config.toml
d_shared_expert = 0
hidden_act = "squared_relu"
router_score = "sigmoid"
normalize_top_k = true
init_std_router = 0.00626
lr_router = 0.00217
norm = "rmsnorm"
optimizer = "soap_variant"
learning_rate = 0.00765
batch_tokens = 32768
max_seq_len = 256
train_tokens = 201400000
dataset = "wikipedia_en"
Below are experts of layer 5 (counted from 0) of a mixture-of-experts language model. Rows are named router (the router's row for the expert), up (a neuron's input weights, with its number), down (a neuron's output weights, with its number) and show model dimensions 0-95. Each number is 128 + 32 x the weight over its row's rms, rounded and kept within 0 to 255. Numbers have three digits each.
Before each expert's rows: "comes before" lists some tokens at least twice as common just after its tokens as in all text; "gets" lists some tokens that make up at least twice as much of what it gets as of all text. This comes from a sample of Wikipedia text that the model never trained on. Tokens count by the router's weight.

# expert 97
comes before: "the ", "F", "Arts ", "Historic ", "la ", "Medic"
gets: "of ", "for ", "in ", "de ", "on ", "at "
router:119126112088100090118186169160184086101106097102130128161108177119157127176207126154116119158101128111165117137196157153189145135108096159160114087085140076099112090117176142123190054173109132117129112151067210116101152073135150146113105113136157083128086140113130109131122117093106142141
up0:114101136141113124129173141148144134156117123067123134148163202143156117089108086167119128110096104101190159118124182122138087137089111123194151141060124096094065074115103114124118174164189173151092139134129157157150172094196125102120147090130139174122112138101129088157187156076147069091
down0:134068129102153176133076117175128129107151153046149106184099130139096172135111118081119161074097183135101087183112157148098135150217056177121136135118144097131143154098087126167131076120115084116141157135097138105123104132163179095124174137092153128120120093103114150146090066121107164162

# expert 19
comes before: "the ", "a ", "200", "201", "199", "198"
gets: "in ", "to ", "at ", "from ", "into ", "near "
router:101109133130140051191152164147140093120122086129110109086107153179149084165159122111207137101045133135164173089176157184140139137147087168162125108070123128089096135098111130108132056140133134126107143117094143091120131144125176165109107117179161095152082106111133082166105064101109108103
up2:186105143086141084114099121112121113098138117085214129060115128145119079172092104158172075080116101127122083142144142087153132136148137117129147167076167165208110109148148173083150169106117163128075110116120124180118103118141127145059144121180143108157183152128149091102097159158155086158
down2:157155043150140135044106098162138122126114110168163159102178125174115102133166155102136152109094047082107172109176111109147119133131160129154144144139178125160172110152100112138071109164114129161087078108183148142044217135128101123100149119121126115131126128096131167157149169150143098142

# expert 203
comes before: "°", ",", "% ", "0", "0 ", "7"
gets: "8", "7", "00", "9", "6", "5"
router:089181107157130067147208129095129115143120106127133176119050101109130145093122109165135138131105160140158118086128136161171079118102123126128089113089147107069157094095141113082132105175079146125100053077129135075057133098149151186091144129152158105133103164153107106152122112085111185177
up2:147145152067143149112224157148188135089200124117162166117107136134165105095144132118121105138161132081130102144114121125140155162148106127106074093162084122125057182078156099088157149129078157147145122121211123075104078112177125133160153104104132103111189157122105103136117093139175098147
down2:097090137114136141147104134180110141138087120101140122157110151158157129131158082121108133191131064137097082152128159100135102133164115143111147151152080131122090121124168160180087082157161112157096130138129107050116070174167078142101185125181133175104083114117174124190149151037157147172

# expert 8
comes before: "the ", "his ", "a ", "birth", "their ", "these "
gets: "of ", "from ", "for ", "Of ", "among ", "within "
router:079108104078148123095172162159182072129098137115165110140114163124100120151140126128141065159114112095140125144161139170162149114075102152151107060113206109074120084122153135063182069167100083094125114130118142111124130128105107170136129119145161076176095197140116111136082130078149169169
up0:085115113093092119171113101159102165142217146099153179152115149134108133170134083175105108132125153088089145139178176111152118163132093168133126130133171152140145150157129160122167172124126150129099135111039106104054175158122137105055082135139182152126088164164127142151075195129107143127
down0:112164105125127102134139144102170093133160143102154094102096160122134168137082149080088106130091068208135134109119170148202132127121113080080078161125080157135134161115079174192182110135143124143115142088148123176174107174070139129194082102076106096125151153116136114139144088107132169166

# expert 54
comes before: "by ", "to ", "in ", "with ", "as ", "for "
gets: "ed ", "\" ", "ated ", "ted ", "ing ", "used "
router:093146142087148080127141159129129112136087085118163147128090066157132107104188129146183123071150126137160127130170154141158088131134151186162054080091137093085100165109064115091122106154132155153113085099133180081103133084194099155088149107131165090147105160105087104153102102103082164156
up0:156126101131167123140123169108133090087100124069142129130130107162144080135183132182132146082150140158124200036111125148158098131191141124081111110147118187136144103127158130150061134163116147135100070090124180072097120078117149115088170151116089081166105157114088123070160124133085168126
down0:117107127103155077127137186132132110123114098143168120125118146100148128134136139148108183139118070102084184077161139088184050140129127142162141084095118078140092125109139112187121106137110190103161114086117102159183142102199120153134144170158108123137135092108135157155201033133161081126

# expert 250
comes before: "the ", "a ", "his ", "an ", "their ", "her "
gets: "for ", "with ", "at ", "by ", "against ", "under "
router:097114113171175120159152192096145112131135082158135139120104168153145127124129096151134110142103094175138157112117119135146149132150104183137061078051147081076148142115151136069161093122087093156101100070120203068144135099161148148099137116113171134128076161136148057164111084091077147131
up0:117115143198091114151072111098128098173109123141126164110162218119144147137091135134096168153122071195133130108150140124124103099088136129190093151097126114118153162146111154131196136190077135156146122158032147126122187098171136169147124110080129143092104127155138114169180130085101103110
down0:136134153201141137124188129123177071089196147102140157149099055186113081125108102173147089122127141105150186148107097122111148133152095099133174172114169122118130146132098104102056120120126124121122151097166062137126063147149160144113112191100165110123098163149122172148102118206148128099

# expert 46
comes before: ".", ",", "–", "th ", ":", "°"
gets: "3", "12", "10", "2", "4", "13"
router:126137136124131040153162138130123120145123089173120134116078095105117133116131124151160130086099146146177148138119126119135106102115109116134054073050140163070167075097120109063161112124132151135133111102067150099055160119138114163127080105138211120092106185099115105142104123094093149197
up2:105173135121095118150149081115156105072079151149105159218086166103108211140170167155102149208102144136107138138102184139102094149077082156103120089146156105086154173152154079153087154099129134101099161161140113133100143121113096139101143159179098057143115152104120100144094112110148138125
down2:126085133163086138069154083121071077122179106112171106136137130088100193126167102162177095086141154118107113114169120163137099086141120129144198153153128166085108159085124127171123122100146131132108173153131159141200094140103131129139099112179096151149114134181067165100128088181095069164

# expert 127
comes before: " ", "0 ", "— ", "1 ", "0", "1"
gets: "| ", "; ", "—; "
router:116162112119126115181177140142194129130134139164142121136070111170143116142152099116116104126144102147157155091150125146149114114140117161160120088145131121083129138136089136062152043154108094148130039117133134104103143196149094165070159055130174088106129144131193063122091096070107158098
up0:144131115132186074065203087127191160086088092079124160154132117177074144129119119141104174207152110114092143128188164098148125145095140103141161129106100126147062164188156109145087120122159119124130124114105094122107158119138121125177134128132118101097163170101061134079139166142100105078
down0:145150222135182194141126132106113188106113091137137155124144136158175129130141098132109146118145099126202149108139096105094165082147104097127097088161111167187107169139169207106134159113131069073145091130113143096150165181124135150092157105090131098134118090125134147146207123129116160079

# expert 25
comes before: "the ", "a ", "his ", "their ", "which ", "201"
gets: "in ", "on ", "at ", "for ", "from ", "during "
router:107127150125155077143141160172167085104130094118097137116087122164133122174183128115159131121120096160133147150203140154117121084135107169141071122044162079073126119139127125079151058137124086114075109104088156077097150098165156158124141128140167077123061138094135097176116108096063125142
up2:172180132138113142125127127073143183115104130076156169160164128149117162122170147122157130141147138165107076111135154141083087174109123148122089082110134180183109049082128125085143194103180095152109172111117093064104082137190109086183147141158101112140122122140105123139122114086153094190
down2:180125158196108156163161187136080114125127129142175161152136145134131168120135129190104172152172159104088149090201135121121072106119113094109134160099099055180150106081113105192080109153131138136124052115117185161124099102173086145131115086119134197161124109110094114119145129150138112117

# expert 117
comes before: "% ", ".", ",", ", ", "\n", ")"
gets: "that ", "2", "0", "4", "|", "1"
router:135108133100119074159145172159135093116098102152146116145088075144143123124172098146157141071129098147171108118166117148162102107117135128171057064065157073111127158162098114087136103119111088117083098080132154082074186119185119149124158094157170076102107171106107110184117098106093146181
up0:123150158128091108115111118092174107061138079107141125102118147094184163097172119118173088148142115214144186119169134110119184114073099123178153156105137095149125097112176110114108132142078108157084139171139141118117128102171128180136173154063167105165084109121100107102121084041112124125
down0:158127147131114115131176161101094099125134145150123115134155156111143140165076126173130169199109152087074084090084110128114145065131133112124140138127090093089191088108117123179117124143146133078203138126094068176113116179087166169121123077075106057102167081098123134123130150128180169157

# expert 171
comes before: "by ", "in ", "of ", "to ", "as ", "for "
gets: "ed ", "ing ", "ated ", "ted ", "first ", "new "
router:104146136114181051153155201132131067121070127095191174089089074102151052101164133113120122077152126126158123134126145153165147144176158156158087055116143113112103111128092147118161118144132133116124049074143145106110138137130143158138139113154165131189123119127170103107108101105085117187
up0:071122065182143153115189118111126132127089152201093144069108132105078110159154161146116140162157125177106102122117143120166171105177180087100136081090116120132149118140093125168183170091150129134068122156095155105098117124196123144175141185108119112108117163123182123196157111089123132096
down0:165100108125115136069181148087110065134120122135126098149125165109127150166101127047171169088144168146137169168120164170112186130093124115122148119054123143106123144160139109173159147093138141156086129127167196189110142123101116118123189096150164093135133091134105112149226108172098095125

# expert 240
comes before: "| ", "\n", "(", "|", "- ", "is "
gets: ") ", "\" ", ")", "), ", "\n", "\", "
router:119140116101150072147137163078130133131142105132122151131074076119122129143178129160160147035159067145154121136164135158132106131163150156124078127079116072095128161169107109105146128152150120170087058071151146114084183120179130186162171152167159086098112167103133070170110118135087158127
up1:159144119137164169115173122103162127173105149126058214129119194137095103123139145085090108103126113096138162172117092145153153127152142197112115139124156135131090129144068050136136059118150076147086099102146125151094194126108202127180136162132138155113105151143139077119116161101142169093
down1:114112139162132227100196092169124133085058147194140145136111119102104121138141154159095158144127176126131147090106124136160191139118155129091206110085073143107116139120146109079094123159138168140154172080064153126124067124142124121156134081207127103096079095126150120127116131105135137143

# expert 115
comes before: "0 ", "1 ", "2 ", "\n\n", "0", "3 "
gets: ".", "| ", "–", "; ", "+", "0 "
router:094085171136105085155166167091125083134132115145187083105136101168142157117130057130104121108152080102150169099145126158163139097124125180200103121116175122055100147145109137083118103170105099128124094099083137070099165159160105158138116064135128118140116199170155099122124056109111139168
up0:117129114113207105092161120163125162125090118151122156093086151114130099188087172163088135126173074069120079129122113140100127134065137132136157090148107160135145102118116091127126108072172093156122164074177082070147143122098066137136104082157180172115120163132162136144205084129162119112
down0:071117149086078120145070156174147116172155138114097138148105147061183189144130136138106134172177111104153108186090104085104143153116110216106124166113116115105084165167144150185220119122125160108130105128130095141135151108164169156129145123134154063089136130097142143131124172075125151106

# expert 98
comes before: "a ", "not ", "the ", "also ", "been ", "an "
gets: "was ", "is ", "were ", "are ", "be ", "been "
router:085159137169077093181193196114147102125118083143120151117105101177152102157141091126103142127157063175126158143097085131141113184108134132175125083078180148109118153086149092091104091122108111146094135110127157093121146150142154160118122041115140085117106152077158090162121097062105173104
up0:141109121139134112137133187103131174202119125131141081108087076154154095113077153150072168116119139151155135193097030156093095191111200108136063119122152134094100117151145133126144122168161200166139113136110177158148125076118120144124146126091084154117145090148113155135165153101085158135
down0:090152109124144107157141105090128048161160137119128144122114120166111174178080105128093160176185122092072012096117153085130151132145131134121170179106104139078112133164141168196125125165182112119149182103094136157152155184133117146150135151145090088127120157118071114115088146122148113140

# expert 212
comes before: "- ", "| ", "The ", "==", "In ", "== "
gets: "\n", "\n\n", "\" ", "\n  ", ". ", ".\" "
router:136169127116150091148158182110201136161150101184150137122072102138126138160196124145156127079161107144178147169152156157181068122111145129150049111096125093092103130142108084110113120134105097196121078108120149120130181089161103185128185133142156115121076206125120083120104107120129136130
up1:104072172163158074147160116121125105092174113177110117099175136139144147128116170160173107113160152107128077128122142071124195097150140139072106127066209180173152135093180156108042136135080127144158132154152160134148158113108137101110138110206134126142131097142137118103113164183141153145
down1:120155079104130121146062133164135191122114127161170128131132125113070171113135113121079121115166142106098130138149115118106105110094128165074137101186158092121143132140141175118085167153159105147166130106045173107116141127108177145157111126097082142079153126049212138202085190122125142129

# expert 106
comes before: "| ", "|", "October ", "km ", "September ", "July "
gets: "1 ", "3 ", "2 ", "5 ", "6 ", "4 "
router:109128127089174045131176139129188111132089116107089178137072092130114077132142140130128129099143109201161141140193124164108100124163144166103098087066150110090115090134072127073165105136147082102110149096072134127071131088206092144098116144151151142101082154151131142140118144094097125148
up0:121118157086199088158152097145070145149164090121136157071153152170149134137126108140125122121184112148085090082136109140112137157175113154096165117121175089108160178148105196128113110070153069145152132087164164145132079142174121153176155158189142141186090097121123104177145132161159098079
down0:151108121117142167099111123113182108135151143136159125122103102095094210113139128105099058145085131109096138188071128067136082100132173215117153068152135086140088110143094130073121152145147154148117167173158126141115176116148110121081173124135143116150127143125125098207121093073069147157

# expert 156
comes before: "201", "202", "200", "199", ", ", "198"
gets: "September ", "May ", "October ", "March ", "January ", "July "
router:134130128084085074153156184126157105139080118112154127133121063147137103129177104154125089092146073139152088142176171165132093098133131127164107134100127077118104094143110115044129109072119124117084111095108124143104183113200169159085148091126155125165124166122110111217105088103106168173
up1:139160163106098091076176123133141114100177081087139137075085126085101123152148152113142136167119073107103085147144113154130086184142197107146103122108067097151140064076129082156134139136130145078136139103126080123101137170118114047113163114179111145103149125099135124111079115039097166129
down1:098096107161208120166162155107081101157086120126120142080128095159167124123219156182108121161133086171134083153151098172145149132139161159164092196099117132079126111167139092162180102148210122067146107084118145145112080162132154125148132095115139151164096142092160146126121125111170135137

# expert 246
comes before: "- ", ": ", "= ", "• ", "by", "Born"
gets: "- ", "\n", "\n\n", "• ", "Born", "Country"
router:110088076103099103126179154087186128092130111161135125093110135163144074130164094105155137080118126187122132109135176152182070172102163160142072130083111105124131075096124103121153117153118173158163146093156162091132158137127128245109109113143199097110112100128114150152074117151113111148
up0:158187095113164100106125120127159168202134138100122116143194116097161167103070166063142086062125149199162085095118105110098142167055137104122095136082156090116083118108138125146135083096134098119119096136139066068194163138160083120165092095128122164140117154117133132152120116124140127137
down0:076081107137106168110132144182109061141213129160059152089141171143145180156152153132130152110127075141107094101082155164150094150071185127076146134141159115150157162123158150128098146113097097162152149145097156108100134167066136090097088158144120133063109112125154111156110103137173068133

# expert 154
comes before: "and ", "but ", "which ", "including ", "the ", "with "
gets: ", ", "and ", "), ", "including ", "as ", "include "
router:086128084100166134159144161116121095138110122132172166108143110120119130138156092075147081093149063219094103097127119121137099133131130167170085124083162133073121119144072121055149090157152098163100070138103166076076176130124115137144084094195189126137093141157151131143124128116073135142
up0:160120166115128104165148184109163140105097135140152150113071138164153109093142138060142145102106189158180097106143164163127138139177100109103164125108169116077159188138171146044135117130101106109151175141165094090056128132143126146086181142158175114180072064126153156133109128125140158097
down0:078154148127083124169129170147143096116148147090187150160167169167137187179066170094140090095093087087082109085129158064158129068162139125151135157076096149128088105165093131125125135118151145140171129129116125124184178097126117124189124180158193165092120103113099137086092121146130140143

# expert 41
comes before: "| ", "|", "(−", "km ", "rac", "vs"
gets: " ", "0 ", "1 ", "% ", "— ", "2 "
router:108185143123161092159166173139104072151115080095165106107088135189117100129161128105118104116125119157163156134190094186157147121151189131137103086067191135091113152188080134074105110089180084105114107096114186157121129107174126117144103130168148137094113172130170125154129071104119146162
up0:090072066139159111128107085152130118140102148131031135086115116133136146108180100124103109184140121154153131116142125153120106121192148160099162176138105158177091094148076185183153198111175104119155092055097135121083146088073159156124115120094181141146114120108112151146105120085150122112
down0:167158097142128057079094124081146136116127175108139127110151126164153099134098116118076169158139132145194099091161101131197132111108125138124204081159140091122144075134133089116111152112162103134143080116164132104072117139181118118095102132086091075083175164171177106170147090192145104100

# expert 69
comes before: "the ", "a ", "his ", "their ", "its ", "her "
gets: "of ", "for ", "with ", "by ", "to ", "from "
router:088104082101177118140159211121160089127124122122128129141105149151159127139118110110172057127113110121145183126142169145170133115108094164195094120100127110067177121110129124069154048170097143140130105121161150074116138121119086147101105122138178132138072145146153074142062116103085179182
up0:168094187129116078148143161133077084130091185095143133166136158108129134127111150135141094141121194117107131142096157164182164113174168178110132153145092082092118133150211149081110126181093143194154138154146108117169149066103125145113107108143159173099183131134157083075101098099104093108
down0:115152088095144108086160056121118131169126120159082133125101118156109167114078159149122114232092110115196149173062088093111114160113101133136088174159131102106088086141157061085127173124106105111159126155106126151099084120133144108110138093118164162112114146176151132121132218134093115145

# expert 118
comes before: "| ", "|", "(", "– ", "and ", "–"
gets: "0 ", "1 ", "2 ", "5 ", "4 ", "3 "
router:084147130147157126162139135128152074129075109087121196154100162205177084130188140145161141077136109227150124153175135159129116152098168142154113068119137080077103124113096119111141097146129063143155134131145154146081127099182178148105150140115190132125074139130115147138104103107093161147
up0:093104124080079139182113076118138138132116109127075126151065130125147071134129140102089103142143110189143078116075174131137083111094155129117187131138108131103078181155114095154144104126091129127106081158148131147115117165179124182137223119171095180148107115110152141098113045127115149176
down0:125157127200131101112145109098183141127139152119123114139193113111167152169119140116128180080111114090094208083158115106152114124059100158127050097107175194164110088148134101137129122097139141162132152131093122111154117134117119160090090187055118081107155151090071139127160124134181141166

# expert 9
comes before: "0", "5", "4", "3", "8", "6"
gets: "201", "200", "202", "199", "198", "197"
router:115127144120108103143157188114130104147079100160191116126082100153169153126164075146153128093143106199157128091146135166151071088102143136156068085090120076089140120141102163085166113143099107141117093077124157068067196117186140154111126097137164091125123163145091108172102101098099167141
up0:149142134100160112112149149085099126120131147123085109164129108081171145101107112173136139101119193097134088113124105120145082149104141143114061104121136084132218117149116082092080058132136151178072135152129152150100107081117124154199108191171149123111139207108119077070099121125149169123
down0:112119136100138117195128126106134175120141173108132077146112159098144125150088174069166110133100086095137127154136134114175165134188160121109119146135096134145123196135164144076053131161133121135088105142179153160105112231126119157139160094116131136099103109142079070166066191110168149147

# expert 42
comes before: ", ", "; ", ".", ". ", ") ", "–"
gets: "1", "7", "10", "6", "12", "3"
router:114108145145117065147164164137139099130154126115128165113101103141124138121146054149130142135087112131153099092165153138176143117103127121148142106068161164134116083114096120094122086101175125088101085085066139131058131155177124186100183066107203119151125214136120073147080089109112147145
up0:153138103169168128149151111121105152121152113105126177078105156081106098119125064128088112151149077156150057075124075110155060119116128151075112094137142126122136115097132072064144161145103133089087080160155112075165134097115136155093184115128115150137141175164142069080104098111062168109
down0:117188128083127105112141116132117156164155089085089105127147102133158175180145135191174115141162147097140162124125177164167117147130116178098096167165076100108159126154132095135103148175133139158153084126108090078087120121109100110112047114102099103054103048120067123182113131114165137159

# expert 34
comes before: "was ", "is ", "had ", "has ", "were ", "are "
gets: "he ", "He ", "which ", "that ", "it ", "It "
router:126151134083138112149153155164146131132096104162073133123108128104121142165152109115180114123156180149126138111162115166172084129140160141176135094058177096076129113132062148134162110163099073131133159098088126130017127176123110144121136100133148087104111161073119109174169095042118157152
up0:107139170097171114136180149154096085147135120157129169158152120169162108147173119174141087148149133103163154072137039141130166151113127106096145152112196107167139131174121128178179161090153160113151084147099119131110113114087168107112089080085107112130098115101125163162184128148153227162
down0:106137076137105112090113078099119072105150103068152066128075146138137124115151146136112142173162142107110114125127178109140080157139119134145123118115117066077142082117095148139117118125083099135155193096079112163060161164178068110124185120144167132069172185166138122097113075098146086109

# expert 230
comes before: "| ", "|", "(", "– ", "and ", "m "
gets: "1 ", "2 ", "3 ", "5 ", "0 ", "6 "
router:099147142109139109153145127126181117123067100097106176150042112164126110112170153144120136094125143203152125101165157178115084182115173168122128063093142129087114107113094121120153096159122059112084119118100118135046118086203162172092170132128144139142087148148152134109120085133096157153
up0:095132136133152106153091169096123132075135120108130110118112138099109143110122077104096130106095082087145134130127170134142130167143183088061105121090118110135126141150084075116059072129114077141148157134208130092134149134085233167102151114081159138146178140072138197120152120170125126170
down0:110131060137109133120177133077119116081170117113148122132177100126130124127112161234081138108139101174168135053130159078172097136100138122141082125069148165141078205147104183131171136144120157133118104155136110091133143124221128103136120168087137094098144106149148106088126095123136115119

# expert 86
comes before: "and ", "which ", "but ", "the ", "including ", "where "
gets: ", ", "including ", ". ", "″", "; ", "—"
router:127110134089120099175154193176134092142108129151169123129099087137157134126182104117136141092148092157159109105176125146154090136114107161175060084060179109106100131146092130094146095170113073124114118075124164075085168150156119154141189092164166076117117176138108080175101104107086155143
up0:130116060091134135149128154142093143133079131150102105133145118197131119126129098151126117149134063121098143152154103169120127184128164136188135136198107090160159088190106149113131145104115120140031144142138148145135123143128153122143103106093161131116128143050178041088149158156098205087
down0:078126105160133123109177149138143155128174051134111152114131165158106107129089125130121105103094172107099144084005169085105163099110137142109160151157145133133073165061097109105124132061130106191112134116117150149210089180135140105150117119102170118151132121094127149161109124179120160113

# expert 251
comes before: "- ", "| ", "200", "201", "202", "N "
gets: "\n", "- ", "| ", "–", "-", "′"
router:120128138126099102165149154122143108071123105162147131118075091147149145123175080097139154093119083178134094128127138151181101113129124156145063088094177081113095121169100121090125098140082096163092105071152154067096170122178095157080166066125155117093091154106114115150075096103099191173
up0:156153137114070141134114154102224062198154129168141121128116109148111098083167150097098139187146138116107161083126152196138123120149124093115171088105099152125162148117109156083085117096190101115108125153104101130123115087111179162143111147079159109123188150170132076128083095129063142149
down0:173095125132165172130143092119124150165156049123154115132111135126184145111091165099105173114126151149160050066151106183157093127121083132109148190119074089141128129133142115161085124199147109134124093123142111181125159175065153124094117137134109213129129151129132086100170128085081096141

# expert 244
comes before: "| ", "- ", "|---|---|---|---|", "|---|---|---|", "|---|---|---|---|---|---|", "|---|---|---|---|---|"
gets: "\n", " ", "|---|---|---|---", "4 ", "3 ", "7 "
router:126112159107162128120164191095163097104129138076098161058071093103126118130178129142164112112091105190157164162158142213162130164122123158138045128073144129124135092121080103148136111152178074132095150096157155133107149111164141116116130142130149143104086140178084163142118062151113173160
up0:151129119172158090131114181104200138082122130114134151123115143106166087131120147167152114141104128149114080121117127161084160106101143142165223158086074102144094094126130099215141123164127142117157105161113185152065096146110146121148168144147153125072084076109143106128162162131113050077
down0:132083152101175111154091147110097110108154106091083117101212115151065145154117153121154094122052136182176093062149161134101066145117079129115177111148121179119108117107113128092174071083134133151183175136121125078118152151080127110131093173127135122135102121083177157143115140137143176161

# expert 202
comes before: "\n", "\n\n", "==", "also", "s ", "\n  "
gets: "|", "==", "===", ")", ";", "See "
router:115136063116141057129136140154148065121143140154159116114085096176159098102157161132194131124065112208168129125102138198177157138081090098155190121089143124107134115140159102114113093143112072125101104122153167116044170098166126166111089136132158094112095149102122127129136124081092113147
up0:162099121118152130142159106117157053142149135045111119107178108140175130066089208093081079133103109066151137136116125181137121162145103184140147114086093098120177103153185145114153117119139099092121116145170125117180094032145144121067148111138147141093133136105088130135131146143122123083
down0:161109132087140157171119105128135133193087138204086115140109084190102156130141069107168105140206150152117132138159134121115116098118112152140122126205153141156115098168088078139084199136138087108153122157131107067126163130160135053130107167161102165143123167163144077111098167108163126100

# expert 99
comes before: ", ", "\n", "; ", ". ", "s ", "'"
gets: "'", ")", "ers", "%", "s", "% "
router:144155135099133100142149175148130126123132119123155111063089023162151145118161114124158131113107096153152079118127105157196101162141138145160111092075164074113130135161070144114096102145115072102111073090148171124079148161149150156126172085145163105139071173127128038172121121096110135142
up0:162150170156134112135169098102139156139066131112110182185113138154144108106029090183162119109108077075106089119122154154127177133124122150073129053110123165151121100121097137090108142150127135180141124140133141150105113089103097121099069082098085096129128090086146132192115139120141139211
down0:113154066137155125198155084076139106127054107139103128130174183118122177150114105072111108143115099202087136164148090139115125082098132129101151121154126039123118123117169096125109115137137114131102103115095085099135060101099123097114107135133140081176171105098155193114130145095090173179

# expert 144
comes before: "| ", "|", "was ", "not ", "be ", "."
gets: "0 ", "he ", "He ", "were ", "N ", "are "
router:131120148128112081157142176136122119117095101136166131136093070150145109115179127144141128072144082177157129133166123140172089106145121164153069067067184073099112136134096102083139109136120099121102110066111172072098203111159127157128163095166155087077113167085122118183121087094098150155
up0:121158062086140120110156135135157112141123091134052057109119163134143116130122190138150138127077114097232143143103119121201128187165130132124129136185112141139111144138133126100136104128163126141114166148111142066119082123134152128095151142124176140103157144149191226165195156144109138130
down0:071126125147211145140103139139130111144145144143120115158124111120108127151163179181157102236143135122114145124104037147164128088120138183102138144156151098138161087094156104108181143111073161146084146179078098129145118171122215136148153118125137077090082172144128115130101154143119120108

# expert 155
comes before: "\n", "/ ", "of ", "to ", "|", "s"
gets: "|", "$", "However", "JPL ", "died ", "off "
router:134106142095120063142136190142143111108110109154173119132094069136143147151186105142135146104128097155161127122140114154151133120131131164160074057058158084096119153162116138083129115118111091133075087086149166103080189120215138160127149088148169102092118151090119099179091096089092132180
up0:114128127137090120147187137184158115162082112108076135117133139183119117107166200121120115166149137170197146120139095174120091078160070102211153103105143191129129153112107144107096113155097082177147158134145131162098102105090147173187111128131119088127139184140137089170090091100111088095
down0:162141159134157095128136136100171137159088127093163131155112122116141172100058093149124173078059162111098041141107106107143170169087171130102137168127121098163103169158099154134125153166162081153082123104130083171102123156121071156150174153100087119171096119097132140099126177175076161160

# expert 133
comes before: " ", "1", "1 ", "3", "2", "W "
gets: "| ", "; ", "): "
router:133154122086153097200187150149186133123104115181116085148102105161164121147173137146166113110157124125114146131110095158132058111129081149162098072110120175096155099114118123102128129149127113157087095118120129090109149124127146171070143081176175069080105099109120066141067130105040091133
up0:090044139071185168135120095130121138152117130174163106124170124101145096151153114111183081099129123160092125161104091099138164151100092136118112123143096176074077060139097150048104145144158142119164111113137089120142176182126093165069090117142155101120089110122115061136130179111110166122
down0:140181130099067037151095100146080095103140119088153112118073128189190090113170143114132179138113112091105078119161125130105090081108113116115165174129173101151122096101126134169137114072106155135146119132076144089152126105160128113148140166108129159191155149116132177166130061165141069142

# expert 16
comes before: " ", "0 ", "1", "1 ", "0", "— "
gets: "| ", "; ", ". ", "—; ", "but ", "emy "
router:137125131111157108193140141154153101153118125175151134152078109178157113134159102127152135066153124157144153085136091137157121089122124129158127071101160138075104134153078161058128076177130119137100055125111129110112169128138101148060153078162172056103091128146138058187103082117094151144
up0:129123144119177095162104117138099142064132102214119128126101104093149153167154176140122123128101102130111112076152186110135104118174108129083109121113145135114170115150142144140164093085144149064064107098153116063187070072219111117129086162105126116134128154136110117157137037121123125133
down0:131079085135157138103141065091069122129124108149072108065141108130080114084141125108112178168112086139102141087116128077147146127177156055120165071106083073122074126088107131121116123109070167131095088099126153112125131150156112166168164100097129099059098141085135127107110105061120114094

# expert 45
comes before: "″", "°", ".", "0", "% ", "′"
gets: ".", "201", "as ", "26", ",", "36"
router:125124092106116083130172158111148096169098067155102133137092102150111166122156101140122145128160106125127180122185143180139152140096157091135076169087134137040121108131127094084199109131067138132134113096085148116087116104145126195151121091151148055133098134126090115189120093120109205162
up0:094161133086176106115108156115111088126134144181121119086068131113160193154085162128138095126112129146130164096108114139111130127089165139125163165136211129144149153121135094158181059062123126128095153162093098166079139132116106172112128163147041050186140152077128108121166096106119124122
down0:084118120133082117113153167183161102115135158175121106132152179054149162147184106145145116139213194193092126091137154169122146114170148077149149140126156113053130135131153155168123138149130165082152151130111063091143121151136130164110120155159117111144170172139068097159158138106170081116